From a checkpoint of a small mixture-of-experts model trained on Wikipedia.
Size: 13 layers, width 256, vocabulary 8192, 25.4M parameters.
Experts: 80 SwiGLU neurons an expert, 2 picks a token, a softmax router.
Training: a variant of Muon for the experts, 264M tokens, 8042 steps.
Below are experts of layer 5 (counted from 0) of a mixture-of-experts language model. Rows are named router (the router's row for the expert), gate (a neuron's input weights, with its number), up (a neuron's input weights, with its number) and show model dimensions 128-255. Each number is 128 + 32 x the weight over its row's rms, rounded and kept within 0 to 255. Numbers have three digits each.
Before each expert's rows: a language model's description of what the expert responds to; "comes after" lists some tokens at least twice as common just before its tokens as in all text. This comes from a sample of Wikipedia text that the model never trained on. Tokens count by the router's weight.

# expert 11
It responds to: Digits in numbers. Number pieces in dates, years, scores and table statistics, such as 20 and 19 in years, 6–10 records, 103–94.
comes after: " ", "20", "19", "–", ".", " ("
router:134130130086166130149111098125111147117145104128061118133117133166067127139120186114076127073186164092118094097134141148206164091121137130106098144133120141139163138094172098129106094117180095071125177198144080132172105134120135150096171130150182072111124169120113101078146173133077096109144074106176138122085098129112133140115106112156123121151082133136193087122125123127150132120082
gate0:130151136076126093153158138107082162130135141113149091145147202186135097140130104123140145114118163130163117166100137120118140124162129154134147151156120058136144165101159119139097146093110191151100123163170175120111081150163114133119157102190094144087097083211162132101137135148151141165094100066151118078136160157214122151108134105159143114141111139101172149185160129110198055147144
up0:130100100095148185143169086156143070153120122141096126122123150122153166139117179103186177134127066151131114168128205106182086170162124141113162114134102122136125100090096106149141122122124138107122120098152109169088123132169158178131120182122123101124139127179149176111042119082134076140099096114090140087150115154171186110151146147130131130129111158098092072097119089108136086120091
gate1:125111151137078145115109153072142090132178062178099099163151149104109112141121166095137116139145139073136093089153179156087175089119186099160136163068124100128119148086100129140102216169090126137118150175122087157161139169066146110154128150131090212104104113146181155113134158142111115112125099180130164150198151163147149138115146112135150145170087061150107124074109122161122079145108
up1:116141120179126166223140096117163110133165155075116172117147156118165111126135154109167083075128128118165124153122130136125150124142101133140126058091143177090142144173111115124068081107106148134111124044100095106106123155066080115162128147172146105156122111146200166145136178077109113183121104105169206159083095140139094103174135106070152123164139097105107154128139067158139111112137
gate2:135139230138132120134112158059111120143122085154167142084115101092095048089095195114125123138098115158098074099115143131179151120124169127129159121063122134102103131077139075154080133132103107187121105128101128192141148144113128131147156129138180082066135094109132156118127172127107130155114096129099177114168102152120129098073125129107129100114105152078098138127085136111163167142216
up2:096160133115150105141096097079153160127087167100127121097147134182102171111122147116121069132107127069123113147080171045174176150122106127128167129122125126158103158080173112102134120190136161151142131130106130093125118122142115120155191100180162115154187098212143149061139164119170159163139159122102159121101169119121104176115108085150056132138165168087126106115146128138158119115153
gate3:152145132071070160087151181159124161110159112190143165152118158172131129141154092094143158086117181117176114187105163110149089105117061112127146106114181113068092129171102165125086152107172096161112150060116104117071121125079129123131105143125148139083175078155164136160128141139104087141154072133144146126102158104186134170100085147117104087180128139084121128064121162195154149146129
up3:136145099133120120156165106096072129112135144159110121154154113094128136128146090099044150144109160149164190134176117152096142169140143172128114150196084125199110136150145129123149100097143086134141061159131161156087107076128100078116199054108107124126067121123115147136136135119158139122132168106100120085119169151095137132124079085126115121196089148139117176137066106165083156165105
gate4:159160071122127088219123075158081146138156122147157121147078151184147079176147095151123132098121099159166138124131127083138058153108121115136108103156098097114133093098155160127088103067134102212108101133094126141101124113102114174136112161136096088131140079116156098173145120071158092135175125174070114146081081143179125099181140168133207133107134157148060102152162139180121108186110
up4:110124098104114093176145130058054118148130116157061083098148108106046097176057131140052125169060076134159241156107151159136140158154165165129122181137123190137131135146102098091128149133130121148116145096104079129156129125112129155097173103089141152141134127087095144168143129138172103097152107173152149153145135153136129129216105189068158139133131183154112159176104154110101145134140
gate5:154122081076116103126146133080210182097171132076150094140156153190085133142117152106165090113136092152124050164175199093111151144054155175091120143148063142177076133105084119136139104181131099136114107145112163134111131173171149120066151119146111154110083165100157148202135198141147104136125121151144163119164122147114091115125112177096135102126194120159176139104137119118138124098132
up5:172151077119131103149188116142080131144142155121166148175135130138088078152141126166083146139089152170118154100101104124136129090102060139122161116170147103107100136145047136078118172184132124142175138162091092087096123172108044088172097170101143137168161148096138142096148101119095124128145163121126189111156104141154144181199114093131115133107191157168126110109116076095148151129112
gate6:082137091106142157126171123148164169082107103175103122123118161178131109111077165150140127137128122113073170119185113096116144142066157093090175119005102132141131096192161148103148129156135101147126134131085109141074117073192132160185154175131131106108151119130174138122136140127093119156127148159138122148144090148189135097108161082156128123155146102166140132131141135110164149158131
up6:122152172135102089124086151107110182130140089149125124099130087098063114117112127171171119071159145089147154160160096075149142085132112149028116125151092098126145172108153167109098152139049132127146114129154159166149202136141097172172088126172131117077115156128120122088169112138191130101132123119108163148147084102144164100110072069099156143137134143132098092166122204104147148107143
gate7:123144161107137092088141086112146143060087055161090072161131113134111157131123072157096151143132076097155171135140130143114150146126091125129125153169097132152067175121153111143117134175143174129099166096129101151058149110128147201127160090095108097087115227132120110141072172080030120120089161158115074141121153107114156114177138152102085140092125152125113120143118165162102130186082
up7:158100101162133106122116116118129072099094126167154160096154124083101060111129151145137162115163111138102127111134098057086160143162117120125113116099160084125099117066086106071148151125182126169128114152079139146130136130195171102134099076111180124069114157053100077129130103129189140118088179111136101089159138141105169132133080110168080143167098124071084081092132112107141184111099
gate8:108145181116133138121068126169108145174188158114124171135122136157162145111108104130134135143136103169082151082128109139125127115138177140123083125165132113119145122108101160099083186166131163193141156183102116175064128167141170099133095196145150138123113140127156129131141136154096210156137083119163114130182152210090118145140157144172175076127107137099086176130137101095097131129167
up8:070137119159180095155188110109107151100160084160137137087137086078115080119127093128104124110119089130142029081101154142126154139143092149119162077141128097184151134088104084114155148137141136121160142117189146087150143088176147112097107146184091104104103202148134105085161134112122186162119147115141110138157170101070158159155136083160157086111109140126156126071114186102146169097129
gate9:153134171125102119101112135110105139156111075173092172169100154115208153107116186191122151073099103088153114109135128126102174180164116145096134132132190148141133130076085095085155150124165092162169206154130089134102096132100162144079134103160157155094126162070080125165049112103093135114169180073161047109148134083089083125123065162176128121166106128137112174137139098065105186108089
up9:118128167128064109195113158090120130089104098082106137156146058101184123152074112131148097154118147108145140132105104099200103143131061070088113118127146120107129098148136090153196166106157157120126105141152133090126165131152140156164214114080084174146104102144117138099086093173136134143157147126148147138138107139130124159123111147116100125067119155178115115153114166088157121103159
gate10:122127159076080100101100118119125110111097061138111095174146134070058131150121111127093122131135137139172108172175087108136133163175153113189107145107092192176121217143078179093111167132163196126159075086141105149137108162129053167124161110112100196163138153124154163151151143160137139112156138191142113123089138147116170140155110091131150100123194146119119141094124197162137107137100
up10:132090041148141116135147104154134094156127138084144159093201199197167077134117064157112162143156160195200157124124168164164101127127121125168166111142149096129105150116088114133110132099121070147105148037104179104129133115178176109129120130145181147190205134128111106151163127111092128120115115106051064075119201182106149139089165130156060055076154191165113166120112093150164148124110